{"d_shared_expert": 192, "router_score": "softmax", "balance_loss": 0.00732, "groups_per_token": 2, "norm": "rmsnorm", "norm_eps": 1e-06, "tie_word_embeddings": true, "optimizer": "muon_hyperball", "max_steps": 6503}
Below are experts of layer 5 (counted from 0) of a mixture-of-experts language model. Rows are named router (the router's row for the expert), gate (a neuron's input weights, with its number), up (a neuron's input weights, with its number) and show model dimensions 256-511. Each number is 128 + 32 x the weight over its row's rms, rounded and kept within 0 to 255. Numbers have three digits each.
After each expert's rows: "gets" lists some tokens that make up at least twice as much of what it gets as of all text. This comes from a sample of Wikipedia text that the model never trained on. Tokens count by the router's weight.

# expert 42
router:073095188100213138114107155144118117120087163098167113140135084116175159149107073134100083113188095160096144158118063144087168122111210169147200108118092111036095118164127132124144121138118118085220063121110096106108155127086107144082111170149129089093137115157122082100103098174164123167160152081189116136065071083126152140173126105105090058136099152183135177162096140127085147116138104108119109120072144122116161082116099140122106136164111116142153132147094086116119110128104193053048105174144145151175110147120149194145158173160172150179105126053146157113166112117141150130141100123138117129086144103144085168114185140135094151136148116153102040170136085126082090114166162195182151133101126173180133124116127184091150172144183136118139086142075130123128096136185197
gate0:125201126132141149111103125119120185130110114184148115133163053082143159114090121166087118119092103093122099149078136106067142080132095145151194166125143164200150142131118079148136119149123118094130157076141083150096135113103131152158146138151155159153156162116085118099127140147136101140170097131144180148119153166183123145134092132074173066136096138152077090121102192118150133057161198151202079115148130099069182108131088125099122096149109107177155065048194141096106131172108121161123082129157137098166114034131138189101108141121112152197123157226139076100124151142066087154104143145115076132159100134129138073137178153045120156111226134057119079133129141120160123110078111139161089138118059116092202088120107144150116122129189158089105100165105189122101142113118073
up0:079076140142124103119130110145139091109130138076104115099082178201075137125175121123159113113150150165179131119169135133196118120165164084125099089146121138095143099115173150105132130102140155147143093177118162079128148116178134137142086121108109137111111090150214147136094129140128163129124193158082098144104084131115087125135148155156102161124144089168180162157146120111148146131108095106071122102077080131182075112148174173127139133097120119143117165170123088139137130108114142097162100129124131147092114204122136057154100163124142101044117084053125157131164112110158150118158121175163161131075133097143143179097098094200173079131061153186121179145142147114084105122116156114122131104108163150162078153147145159070139086141081077172114211058147115140149136162124200
gets: " in", "°", "6", "7", "8", "5"

# expert 29
router:176092189130126153136073156160075195126133070137155111103109132123078092103139114118113075145171142090117147104091175145122095091098082150220101178099106128133181074136182082146120139141075071130116084149113089224148162148075167128120084112172064106101200136124098118109098150168112107136119105109091057119082098159101132125125116092107174081141185162117132108146159164123157133123076119145118135136140138107135124139121111134148128161109113149154154163121143119120114153163137191154134154147114111127173081125086151118046123129082182134136138135096145109114148127107124117121099101147114113130115145133163154194136095141157125051111117126140128094174113215069117130137118103162161148099131089123140119103179094157112128111133131066111125141153086109095108078135129111
gate0:147138103153081165170098100128154120152106152135134119129171139066137121075128192070121164069153156171102177138127149165118134084129121149133152135188167083160103127137111122176075124127089036119171055140110147103186142075159188083143138121136151162148102152161074142083138137087103163088157136122078093135142120099153162077116118102094130159056149155135150095122104125156077149093106185101114112146171156095146147175171103138092115116078089192140152077094075163104141103087170107137194071095116073116083164204133122105170068203077136155129166160105112151149095049096149140105077149156166144088131205069141152225136071158130079161107120140154123106096190134134134120174183128093144171124140157129105122136102162138144148125057089141112082105115110113161092107135105076
up0:147154116120096180149084122117156139148123119138120130110150153085106134101134187095098178085137169170078189122136156141119125075137126150130142126176168110162086115109156133164077121113072042124143079169112159094177148102161181115147127141122131140166118148123087139087112143098109165086111139139077084123139120116152167087093082084122117174024154136162141122157112109154103155108086154079123138139146155157125137208178069137145108156084079206148136063144098156100153138098181129140176091106176098129077187184149165100166089203074111150116123139086118142171097063091148192096116142174159156110156211091141150207137128171117065133106124162149119109122162110137109144146171145097141152102122138120104165106116142192117141118041060155140079077119102099153077149121091075
gets: "1", "n", " +", "_{", " −", " inter"

# expert 22
router:053072142138151173115170177128111186121147176169158134143129073150098127072121144174124141053124084130080211095121155191177147112103113111082069081107150145120109157113185077124088125125136168090128138163136121095151183095175199112179131192113141041065119149124077100099110128042085107136153103080083121109097121134187134090158148183142170130141133152207141127144158152142083134135141119198163140181154087110133069108187138080146063084135152150125095118110129113090135160146098133118129137095155158088077090078154085169116111143106131110137115150100195163065134149146160159122079102057139102176043054144125166077145111157137139120190139156174148132096167111115101113150145149096146152127155150117127104085153166090136093120116134176109142097082125130171077140129191104
gate0:185159055132134086172177128145158153088179176147115124097124133213123142173110155169119092094121191125148197166154139169118158112129113109073163139176174129106152104164123047139150118175098102126147061138159129139105094127118117101132011107134133131158130062116098173123118115147164113114140114093095143114128119173145147171112130099128086120112122191117165130192120125103083146101110100112151107139088170111128091145200084133126132150111068158125143148155095174125151129115085071141116120092123129077126153088163082124163111160174135153119156135174076125111064078085136101149035096072135091094105092135135195079134146095109149099127172067181144128174104153130142136113130149141081103087127099093102149065129158167092137183212137119129092134127142142128165072096159118
up0:088063169090119182074154125137144150104131060134102114167179138089100120092129097138107173129140058108127082111152092098182135126082104080155075115116106165170121092138147209133122174111136134085087172063128158144133156121127108190111125086122150150098107133124184101171139085109094113112099182147150151152156142128123182153117157108116104141099172050171093154056098109179174117140178130156100208092175078144122206203053142112138146134165156091109106148112137126113106152123132137143139171137096120141088106146114178141099133149121114095110068126115160087159152181110155129124182167076133138113160131116138091111115143139136182141119122173042214127159156141189102109146155146100130146134124142128158088162069173105153065111056095164118209147140160134055110152185115187
gets: " the", " of", "==", " The", "The", " de"

# expert 47
router:086189085167126140118202102168128149129153148145132090117172155147126143173170154148128127133095162141107095133149120115187154113146108166180114105122140144122114148135127119075135159132183109092106167099073120074152148132100204180109109054148150129100141137080120107164154099084186132136149185110129145128125151166079134157136150117223108143101120137168077139098095149126187180165178118052080171200130131097113180081085149164078111076091111150063129096135154116119139120152133113115126159119139104102081134201121136065137159102094177142139173119096148151103054075089146113150173148178163128106198163085160184143087137112198151096081097125146144139145119156155158122162184141096114069158109132138161125131095116190137104129178135168153173128171161135128154130116117173
gate0:139182105117132194170122143112103144161123156166142143179158151151136106081128135106134088157166141095122152148083084127139142094155150116161128090153109187120116105159106170134080175152153217138135033073089126101169147101140204126127182148162122117113129112124125124187117122149087141145117142100085087150124154129129111151130161120076189080118209129126103093134093137160118200130185218081080135124142201098170091055117175131121114183170165084122062139085124122112155130104106109134120065164136074126073135157128127136115048121144128106116126103170131127109131075122126123081107120115194114138138067113157134136066108095212134156152117128158182143129135127128088118103137104113179166131123158154075155096103088161108175104146149131105107130129121143122144079153108135
up0:112157103123124176126127119121104139183135142193166152137138128106109079091125140087113142167162158085154154091099100133107165088144139149141125097142134187112098082155112182142061169134162168145156047065098137045175153098122196084129169139186115118099142133110096135179105130153106140183121164100071100129086156131116118126125159093080190095136218149118113112145093135140121145138141180088081117123180205102161062072125164127158085124172160125123097143084132138112127134120122118096136077130144080193080111144147117132115059110154116083080141120188151137149146048179105088104126138108187072082131097112163104161073131125161119150129120075129162162124130118122080123097160141143167169123116154143088145093109070173100192133125146164095152122116109143101191077153089160
gets: "–", " T", " M", " F", " W", " York"

# expert 36
router:108171098162174114148098140111131139193118149104114104191115068116075110120163135135143156152136218143115158124099158041160096059100179126125163101148114124143120141098165141125201194143158109179125048105105138116101064106148108102123194132148136129120108078135115097161112126083118120073110107139139136114161159140108153096167107097167119117116093152124149074123111088140175084142092089143050156129123132119142080145126094115173135152154193154124195175135169104124168064126163157156195192082134191145116106171157177135162159128120137120164115153088126160138108157126139130059147135139185101078154129198143147140077131174104165149070131133127107117147098089150107146093106197172126097076135159138139125134112163138123144127140168155114136150149088134124104174150184123
gate0:081103150118147137123135124108180100118112131095159125137131097086126139103118110111148115091115187141178140161107131128110128126102089138092148092126127109149094031133135115081119128174155184127147125158077132119150143039101135054182126119151139132168174114138117177124118145171134107151161143084088160174153120107135112164135207141128174142127122106134206099169108143119159158128164141129059092116126075154127099061076089118076094101132165128128197146133109124108095145129126145151173100121086102104130085168146137097115134087066120160084121123110204108120112066145114163145141040099173057061067103135098175160086143168145140140128117098131093108138151115117177080116160151164174152143119132122124128166157159173135114122205148117152132188155161102169085109153149109
up0:105161106145139091157119157048153091125133137169151145087133126128153077073124132066115119151120150138064103130117152102100088064145121195119192107116098180174147103128091119162153176139142146159150154130068132126132098062140165143124145094127115137165125126109095154131090154106163118138162139155138130131082122103106105156081106071182124075135131167115158140199117116145152088092139159158146048157154153090095161122127137141155161143153160165130080136175091046174144101092110116143099132126161118099101120121149147201137080125166110136121121089119160151169088131115068152143196147109108155165152098196053201109152097177160120113129183094130106082165191115125161155115102182176172182165115179104098148081130169138152170132142118133153132105032141095162174133112183150
gets: " \"", "=", "′", " part", " name", " University"

# expert 19
router:150055112124140139114194099081118095092121104096087102108159179187088129172101117108156123095111093151126162116147071186065153138157142111085129133122126127073124115072213087104152064104085140148166073090084112135105131153176098167185148151102078156131155185165152152070138167092105102149044121118110123180102158117152150159054114019108125160131080154110105068134145118134168192195126210115179134148178096149116154139102123121101151118108106124181081106184153117187107088198119084134120128141161148189185134140087095111136062108148036160133131119114112095173100151133122119113130106044154082173144116142148144144112094135136119147143076145119129146107221086143149139136075182092122110156131144103127139094099147188143134155120169153096126088088154122149124082139146154
gate4:090106093136104168063119104182068131147121137131053089121151135136091103153101125109106094108156070184160156120100109209139181096168113120102093114090103153114132076113123113069133135150109159103140098078137131152119142150132125161146121155168141085201098179124160158104096095134116141123123110198186135125147138102109152156142117099138136136147167107114090094082176073162111094149095154122112135130110102113122178130110128185086079078203087161143140112111130096074146081151135148109208165119122176155089081098088123089135144156133147159156162117112189085118190174147106130129125151135129157074143152147146119138062135129154126132052160180146083144135154111198148133100147122115142124101093147170141148197150110138142122128096093152118086153123204166116098109222039188
up4:094095120138088170076115092163086123148138145101074096112143106117115115138103103114079091101131079170143174118096106179130180103155103092085077162089110146125145089126132115068137152147087149100113101069134122133123106119134128141132125158151124076195112191119178147118089102141099161126103110194184139131128111102122143164164127083132124133165194131100088120101148056139130088160128156119108160140098102127107182108105147166091065097209111159139131109105106111078146091146123150093223175106134177149101101087114115105152113146165148150156157121126206097115194164120109140138110127142109146081110153172146109139069125135188130142064175167151073158124128084202182110066131117132166121081119139161153167201132120145134107123112094150131078151099185137141111125234063161
gets: "\n", "===", "In", "====", " early", " ==="

# expert 20
router:164092126077120146086125151094156152147109154137062157083144140117127043176083137129155138073084154132152105121105121125133150171094120198190143110074154130094146068147145145127121121128118131088111146139124145108183127083118037096111108120105155103077091174088058110116175105100136089107142129145148147160136112150116189105127114138154081147138163097083168146119159136155061180158105095206054153113101174141095140112123074139132167157169122154138182110123096092122153199144104144119193117152101121124097107131173123068159159128130084121087114150125133063088119098146106128076101180174211109075163062157127080107166084197137106166073101137158138118148111135101094110087116115140115077194100124108106110150072094101081095164161119078168117123139164152074201139118109204
gate0:143142110138158095113144118089144124165092160137136166075115126136126087123153154135097163122126092094123093139139117110074147186174159116114156084136164169164143111135151181101111129119106125088072161179128181074092104146168135110082165120170096165125136092126125107098103115149183162161129109166092111092056109096177097123063134152128095092144097137077134100127154117153122126145098132167171155114102154167110119094123103117139106100073128155121107093177161144080107123154104151113140119150173105118182134107094132108088148179120109089166068129115125126117123087136080149100141089137128183122128148139135141147142175138129129086131090122106140078126192174075130144123111145100111090100127048074104106104119107166130143112112157174116143089176201136200130096161161163
up0:148130113131124093122125114067139127192087182150127147066132128156131113137147159121115135097142093084120091127163123120083154174149161123103158085118145178150149095155122156115117104127106139109105142149142190073096097138166150091053124093156110157132134088121111122103099088151180147175145122175097119080032098112176107108058122148121106101151128128083149102132129126148097136124108159141142164098107156148080131085118131136156101098095143163142088084163126144076134151146101139113137117142175101161177134119096147119091139153102142093164079111111146152120134042122066163107137117131138171110141126135129173108125174169151156080115081163104113040163165167105133132140108146136126070104138072075096112122112135139142121117116165160116159067171183142181135103154143148
gets: " first", " one", " this", " c", "D", " season"

# expert 30
router:155124125105131139143207107123106113168179126113153168147087077144094119106147067168063144107078117122105160157144146110134126123127130073120084127148124098200089163138171079172144146169198099145099126081088106166126149139117146108110128174120084151207153119158118098115146117089170107195124090192147173101097124125143098121161141159153150128115092078121068115174106108097124150158104170102146137058170146163080103108130059121135133127153141157144166111118086068107158061077117157102099128121167122140172144082130112091145091095159125139148158172185158096103137151146143202118165141114143137105131188154098154147213148067105124150089114125181158124104170131187142209174115150088109099094064179128119115125132146134093131126113133107149154098159111095148119166148098145
gate0:138159092139142146082146145125126123103139159074118122095111095090204181143125124137161124116170126226109105130077084117112140148137146086089160132142070124090127121122115124144156199118188121166074170111121148159092072157162141133119133155116135099121110148123167149138137115081101115154123106132052105095120113134110077090134116116155187183118158143154088123108123097091154156135151151091098157095163095025097117125148174145131148060118164092094154162114115153149128112096157100131172105158055148135132172090129154134134157136117111116133119151131119107100124119151133201134161069167133158125133130138129160111240097091108141145132130083098114191091151111165112110130156158101131099145204166101098145145186175132140169150149106139088072109150107126114128183105075133
up0:120093173112143108171106148138127128151111105186137124160163152162064075118113129119100123125084116007149149143200166135148104117135116168144110124127175121164145141117118161127109060139064149085178100144144115089153194111096128118124109096147130155136151106138095094127116130175149148093129143119172155157132152118150171155103147147118081086139122107120161134144151166171111100119112106148175116146093172228160121128104086129126106178122102164136109093158120112109113154152099168117116146099194111114110068170124077115116106107137133144141125100143135149148138133124126055135098173106136100126138119120128108148028151147144122120100121150159148073147107131115138125120106133131145159077047074147161104100079084137090087138107154111157166125107196125138141069140178121
gets: "-", "9", " •", " Total", " Coordinates", " Website"

# expert 18
router:183170136091100112077143137110120093142128117106118081151090166094121105090083161072165109137184105091153088118210131119101152134126164149181144169095131159113117132107092114116103096127066163031136165136106083081134114122141166120145144131127158141083156087117098070140067090129180137104125126147149128095132111117180111175092149160126112150047151165127093171190138145105171157166131138120149126149081064118192111123150081133150098117095134074106097095085110092157172088104126149154160098163099183083143130073091110068159088161117120134129126174090134080170079129094049137107090117193130140175114135154137164102119147074179109138165084133130085160138063102126145088171177171088151158163168118104147134142092132153121132072146186134094146117100164113116148124126148142
gate0:145178097093105137124106179144125129113136118151129133164101128113150189095096174099086118159110106155136117096116161138118131168111150123099124122100190110146120147172147138072171066118127187166168162145081139118152152159122119107110110154091106131080151087100126074150111120108149113150075144103106133088113039098217137092173142102115125133157123121067091153135105097109163159165174148148172099117099106169104097093158137112099127046128050100153102094140151175126089129142144135123190110114193203134152115112147157188183105135122153139140088132128164081131122160142077143120110175121123178177183109111130127064143110167125137138177178093123157128188138130139109150122078187111073159120150106086134159137093147097109113132135131171160099163120122167084094137132094067
up0:175139090140077076105152088118165136106091098078101063132067115093179110121149101151148068085054084153146119113139117090084144198088157161119105113138113115155091140161159117124152113114148145138110102121084123108081154120103153147087128164132102091169168164125145114122146083151145063139132150188140123087062079159131193164101147122119077146121105101106135142132107152140157107117133073094063170156128114149122172155099075119111143141130174117164125092162149189094125138200139198091179145102147119078085074118163115110117190181156166143152073085069113074118108122121072162092165159176141138077124145093131122111159096103132165192145105070088135173145190094111136188131170169168124098198119116156131131133093148136088130120141099171158123176125138148120167164132136158
gets: " He", " he", " –", " She", " -", "man"

# expert 2
router:142115153169117134127130092177138092116097069137092125098182133121127133066093140073163148137143165110150103089058120171140101129127115122163125132157183105154147159124125149141115166136129158101109123095126160159069159135113129156130135117125126136130123109139118141178175115169111051108113116159108124130151183069165160123083078066193129138107119136190131115143114112151088101130059155139104077120145087081175068094115086116167105090100140157137093140134111079151169169142161110137117123145076171127117114102164168026171150179108166162168123141140113137088139158167084150146095125088125160094112094110116144132128121095112155149109147135113198128174154079085106163093162084133206162099153090117131043098140076110142119137157118132167108090172141140159137174141084146
gate0:151118111114199160136100164120141117183121125119133158091058148089103147113129087121171150194095173084031152109123148141159140089114099115157107140162186165105127103098107133099151145164100118108129145149142135118156125062087138127105111143120149141174176119187129103081092115139144111153105128113115133111088113083091150110140115125173105122135110137172120107103171137197141143141118144146083150143119104179079134141095168113177158133145117136134142181120105065104109151137108118123096139132216125092109132126098152124144147118154085171148093116135136139102128155053169117138137117120128138180173091127076102174095125177152133117099192165157123132135116128142101024122118107173116100098109146135053129100164191048153121099156118094171138112166141192074093129135126113
up0:103148130128086076120173099156128138072151153146125106163160111151168119160117181096113084090164094181213096149127131134108117172146141137107165108118082093143144159162157106184101114084168157156137121130111107130114135203166122126137155113126104104059085116073137163156178130109110126084145135144114115145158153170160107120086125132094138133111163111103151137135064135049118123114127099109181137130114137102160112139162068123085098115114133110139085091138146193142135094108126174137141109110057136157150129122172121149108112102096164094107177131119116127146131093200086141125112143141113094080102150115175166072139135111089114130155078093089142150126132128125137240143120154094128165157139119142209129143103079204110124162101157176084117120082103071182144151130135133
gets: ".", " The", " In", ").", " time", "\"."

# expert 15
router:140141148163140167179118123158084153133106114135100065120119153107077139173108157118147154117127133169110082071101116178157113102145140079139087129154145082120115079112102093155088158085183068108102137127145164143117151153071111143149144091143098112151140079107146098213086062174108129112114124194122155103141111088085149114128099105157112075146071117135163100116175139147065163096143125111145129117170167105124108146198149130105101123195163147166144144099091130094099136190112097144121138117062087115180095105134125138147158159155159130084102065147091105156129160068219091174194179142098094165109087105104234108172140138112085154091096111136121146147134131149141096179109059114079148169093164102126106093069110133182122165146150151143150146051110078095121129146115115
gate0:137117079140139165117124157168142127148117099152112122175081146126150213104141121182211122165155142122126097142124097118139138174143167073129110124071113156079139132124112148113170111120133174128130117147136118153102112076121107098149160102135067136101079121138174136104210167196135095169148112202101141061102117089085128089129111133120067114138141119106136096162153158169111107105096171141183119119119136186150120154086088144076116126179196072141170117167112100133107134110125189139118174074128125120123061115115187126154124126081132064161094125100099173218194151166101120154165141080122115152087109130128155089199138163125184098159112119106106149063130122161124115144127139107094131110107131131160125156191126111110092127144155098085210127181085082161115140186179149
up0:112146167118120095140135088105135119128143164099164145076164124123102045145112135081036125116081111128111132131136155121113115084109084178115147134200135100179127133126151102134106143128118079138120147126128141108145152188117148161101103155117172134165169139105062124152044108078124152093121134054170124188160147157166107176123138122137187142133136134150118170111104112093134176139169085115088132154136117066101146124154169119190149122067075181114087143077140164149142118155131059115135077173123144119122183138126058118086138110155104182099147118173154075042068124100154127096095112162132134101171148131122107148073101107118064157110140147152154105189147149104126127127115111172166127154145170122104127094072138124156172109131102147166064115092180180075139118081085116
gets: " at", " from", " his", " their", " its", " her"

# expert 46
router:116142158096093102109115134111161145162127079121112142153081139151107115177161118116170130176138065133105097140112172180140137109132104112080104103119111121154139097123055123072125118161091116073121119099122173153131083152080143145106103139069083142087147138131109132141143161097161172105115173090118128124125123134173139116107109101116155077086144134160110178173179143098065110078154118118181104095098096131130141134127091143122070140212103149139119146083126088087122138119033148153158139070121092146128100180127161083158103110162172149175184185081138163139092136135113151107107129149089099160106163052071154167152132101138165136114163108103096174143061042170128124130138174112133147155103070141126143103119123090185119090123130127169132141126102159115110058051093153
gate0:143084166113137138105096158138128056135111156169155146065161145039121112114140115171150141201199113177144119132137186111122142196142109112161182194133126072135096118069102112094094108110058119130078149155139171144156129151099104141151078097150032091131114113106036082157161087116122083168109125113139104151124086129148121112139147135047124121109113171124037148085130158117160080156145127113144142156146109114171087099128189101113119180138167166188139152111113103112151092165107147121170190108065136104087140111137140108110128096089144068184119106151164091112127185126138150170098124163108159169130120111108061188176082098083147086094061134129112144121151088105113134175145129131180111189150134128154124171099179111159144080112135108107118119119102122099156193162152144
up0:112158097135131138137144075140126221114146105066099131167103093193148099127111155081100114044073114079105101085131073183123122074088138148090100087118129164124173144170124147146175170130206130102152102113127077098133105087157120122096172147095221154096145127155205193118111166139148144081138125125108144123131171115115138131116121107186122133169135066123198102169118104129084158104102135180110124094118152168097164135124091150125111094105116092064113121141113159143092151093124128135079086176167116142142126152128117133137120139167102188071141167106105167148142076127133116094174133115139104097150139136139175048069172143195101158171187116154147096130109173122135132086116095128061158101132123123058138079155076122100123203130122134169144134133115132152087088098108118
gets: "i", "a", " L", "y", "o", "u"

# expert 4
router:112121068105149077096107082066064106149164145185105100076154123114146153129132065111162087108169122171115108154107112144121149142204202168080120139120114163161128125157181131130148167175131087080124079117110178136144133202150130115114132084110159175118096141131161081134089128148171102146168142122141185111109082091090120155135103135127085183136101147169131135077160141174096076136168089131128153142143166117144125110097086086156138136109181135175154163179116172112113102057134187129161131055115146179145143101170157168096097123110108102127099158070115130129103122096101146163077194125086139131137088105110129115107152115112145112135115122080101129118104069103137108074136141091142159147064116137088112141133148158168130153149102163065159126163108150108112136093144141
gate0:121081165103126150108133120133137088103065178108109168113117135102149122084179156131171092108143143132143192067117139125143136093178166158076117140138126117144128118136222074151129127159156193166077093122129123147141121132107181134098174122080161118171092125147184153135196157110165105099152168152071158151143155155133151136143075064113133162087108099136120088068089077157213160105133196183073152113153103106086101108113131159071129174101065190092125123153127126103149110144109140172104136106123166123117110138144145148153143175147186092114088162108164099095159103092146132150096105098083157113138143157060119101165085152157187150123136104174166083118134071113152092120132108105114161191152081089160129115109135122174124156163127146180147111118132113145104131153144125
up0:131074165099124151101124125138133102091082176113102166112118125104161117090174152116167083117137132136143172078121127104131136094169164148081125154138123121144134124128221081154133133159152197149078100113122119159132120148104174131092160110092167118151079126148183143141187162117160096106146167143083142158153155156134146137130081070130140174096103116122129116070092083163198175116141193168073158121143104114106091107106154178062115173110041169103125123144102120110135103146119140186101140091116157129127092129136151153152142176144195088108090142110171091117158107092140125144096105103096166116126125158052136102172100150149190147118130112166160076130137078116147078096124100083120160207142086086152134106102139131174131151154134154196153112128112122153102132147167139
gets: "5", "6", "4", "8", "7", "3"

# expert 7
router:141108107125087127104139150148130138096070089112065159143155136092111149116119121147156156097142129127126054141130135117127135139111129105133092161083064089186189175144089091136061125124073087132121097176130159101087169081083160117169107112144115142124117115125140200116076132120037142122138144190135155120100073118095107148158186185109173150140159120132169142168167121105107136115106161121128094158178093129071146103167115099054093119096134092180095138089152154106105097107068137181094163104118159115136058158119159093107135123108148062165144116163103150178180139209096112114109109154151172156106138171135123086142152109118126142148111132124208103104058127089152171137125172157134149138115141077149133125103102159140108095069088085143141098103110188170050166162152078
gate4:144096093071166176183158143106096073156057116143100176147151097151158172070159128151130145070090159156120134155087098122139132086133121148085112136133127110151142149088153155085104125101073150136072143105107104099144114108199075177123107087158169164140118128151122144118093139076166100101163144105116096079106101082112178132103139075160089153156080118081115108109143099078082148092081132128179101169142159075112068157125103168112123163150109145147096173117113111135162175106025150111151172150118111088112133127137126130140146119148110197125109118154170080128187082089085111097126172143131151162164119128191123110167110082116161140104080177162116139116156083144155153144097129048146109170135172084097178143151080100160120170118141140106099100161122210074133082115153142
up4:123164135195085093085093100143173175100177147128143087108105129087114080165111116080094111160172114116131114079163152170144124139110135103153126118106101145099107140171083104163155103146155113112171119132128150142099136126069169071151135155114097122122136109091136098137133115160081157150076115135128144165148138155155064107162126174082132121119176102169145130133144191169153090163153090134102159092145106167164188058128149064147149102118116122117171099140133127148093084138185104153133074125114138136159105131103133117104121147098128058125129125105078170129067186162164135131118059117113096114083105129106150183074118173125113102133183092100129129120102163124136102104151124210101145087122130169186101135106184162098139116166123119126156132108116041179102185122085133
gets: " for", " on", " with", "al", "k", "d"

# expert 21
router:122110140133111160147090116101108102132137099083119089088156115104117158181129087150157160183093066145125135113076152115137169167090095144131142105139189123142043119188215196112150155147147117190124129138102109130053097138111160133119159131079146169140109110095110082194144158097106206165166126098139189131149144142068121096171191136148149134120154131155130091085091126149110102196160190128162146131094091103117119176106189139127147139124166118113177139130119114134122176144118093177111176154089131119107163111137132088198184095109121115087207105133105203185152131171128186115155137187140162126065164094170100173112166167130100115126122113034126107145106099146161198139085147116159128092185121113113142117068119086144143126154152092168147157130113132139087127149079128
gate0:098168082055121087131125144175148075180150180113134164140164151142080149145091107134113070093171038137139158122124161132153066201102111121135125155163191087128149069137164213115133142125112167147139146156148139088102089117156104124145153122167127179143133132114161110180123180128068154127074196090107146135110161136156149116114134078088134119112120159152116125105181085111108129136090156157132132128167131154152149115175059116165152179124158119125096138124152153116100083092132146131121166129110112110166091181068096153130169153208110123202113139102155071108173116085076136112060201133122119129104144123133141100120099107127119091103152098130119076175123131122184112137078154109124092138081132033142099089166116115174173110201125161112134085079148147142161117189105076
up0:127106150183128161105121115085105190084091084152110099103102123143141081119165140115129179166075220112133101148123096107092163058149157126130150091070085154136110175122100034158118114134129102114138108111107118160159155149093113136134120127102129091098143110155106144080117100114197089126215052144151088128113079127102122138127139171168112121130115097078131139132071167157149131129161099096100130134088122132111119169088198154093111057140087143184165113119112127156139175137123104115120079125161136148104175067164152125124105129057137140065144128136097176118113124195180116140199056142129132139135139136145105171114175130135118164152112138127143201099141116136064138135180101162157157120185127233127151172123141158092071140037120102129115184177113105096092130071153170
gets: "0", "'", " but", "g", "A", " km"

# expert 24
router:150149150073133115123127097139116168175120130142114136166077151117163095099110096120146112095138122101087168127106184167096143121082129143143112150133172165204089138133064203114087183128171129107195166127136072075128128130149130156124131123128136103077124154107125134115132102136099149109120210133159196105151147148042112151138162198134148062165090130168089119102109179141097082093092103118152094076090068112143089187083146106135199110123174085145180117123154100073100114076116158126167108151139089141149107099111115183151160186136129103140117140125146152067127165091105078158163149096105136166136134151200109170084102110078168091108111076140123104142085193155095113119150120178136144113124078121121107094144166110127086102103109105138118115143138175130143117121175119
gate0:120104151138131127175136115144138081138085144161104137118109129111169122108130103122132097089103181144151112132143130122134113124195172125137118111165144150130140187142154144106096132166072164172145115106159150210174190139116123136153144166117120146149190089096142099152186193085137147090153154090142106134121133140215151146103100172106128100140164145129079156097135128118133140218110125153083139171135089070121142124104109125129154139130131173170102134092160045168195123161162142143071153122165164117094168128120158131158073154131133105098130143121084081121139168147086093154115147135110174144121138162112149102116128069131123163117127098132099123185098132179121161166098169132110155102105091094139149113143110110128167119107096159082119138102129141165082111094132116
up0:123120179126110109171135110139148093143080143160112124092092141108175118121141097104165113085112180132176113149117148115135134109199169123156140082142146162128139190138150146098094119142106155142150113080161148190169191148130142123143147167103114152157171082108132112144179166091135135100155160086125127133130131146194149166092114161108160095144157150152087148100132146125139140190098125157083148153139090068112144139109104135124163153120129159155091149091157053177195149155161138148097158131142167104115154126142154140153067147148128141083109144125057096121157154158084095164116145116076181128101122141122133088126146058103133155132145124140093119219073136186142173148077176145119156129097085074133144113144100129115167119110109153105119148112129138159091095076141115
gets: ")", "\n", "See", "\")", "})", "|---|---|---|---|---|---|"

# expert 16
router:165153096049125157140060108184134148150127058143162153129064110138176106132144100055152145131166123186084082146166112097097119119104091171145121165180090095132129118142193138124136090153151149127167067147136085153098098106096158144145114203138171101053111163194101110201134096114097081108164178181139169130099198184155117094094147074086138132149180071178142108095109165125150139122113104117151105144066135112096126107156094140116164165135113087139119144134089140123158150154117140120151140122129144155064109098141135149088158119131101068100133160119096116084187087153094237083122154146141161127129117147154150153119127157136110076153156104182147173112127129077187086107119143180131153116112112155162143080162142125055159109118063135091161131122119111152116107142099063
gate0:052091165171138152119140106115164141118162125101119165174125157094109088148105087131129177173151088080147103121189094201096128146128193128176127162145158130156113172123132151111074147095127133072128150179132143148150115094150133105089090132143140101150160169111062130126097141070118163118125172080073122163136168079137142082126146183109117177170069129139082119136117111152154135159080112083140095091080105100147171086116119115107187090134104149117177135103117145126118077125122131141127106112139163129130186061094150175160124185119148164177142088182125064138064089109160086057098111133101168145114170091148119138128102108133131166093173121106187111179100071086170193144084145162082120161085139138141132134069119035090136123155155148099142156050053130094239114082164126
up0:069119158177094175131094092136135130098152114104143167144143153129105106154135082148121194181158094061145104095105078167127135150143157089168113112113131135142093194108145090168143166107119151104116113120148168196121129105163109140190128096139119124148188194083068109126115132076099156122111134087072132163115150098164173082121124111121108124138132094120088076112126071148171139188110143083146083086095116127164124105104141140113157089129096105138184122110152133131124102152204143162131113116173158094123171115095141170146084162111135086179119094163126075111089161148121105087111093102132158103127189074168125105110113112085157197147166073096154115173093074129124178178102125154118192181078095114103104160082101057115159092162093165080193147107090101136181104103090211
gets: "3", "4", "5", "6", "7", "8"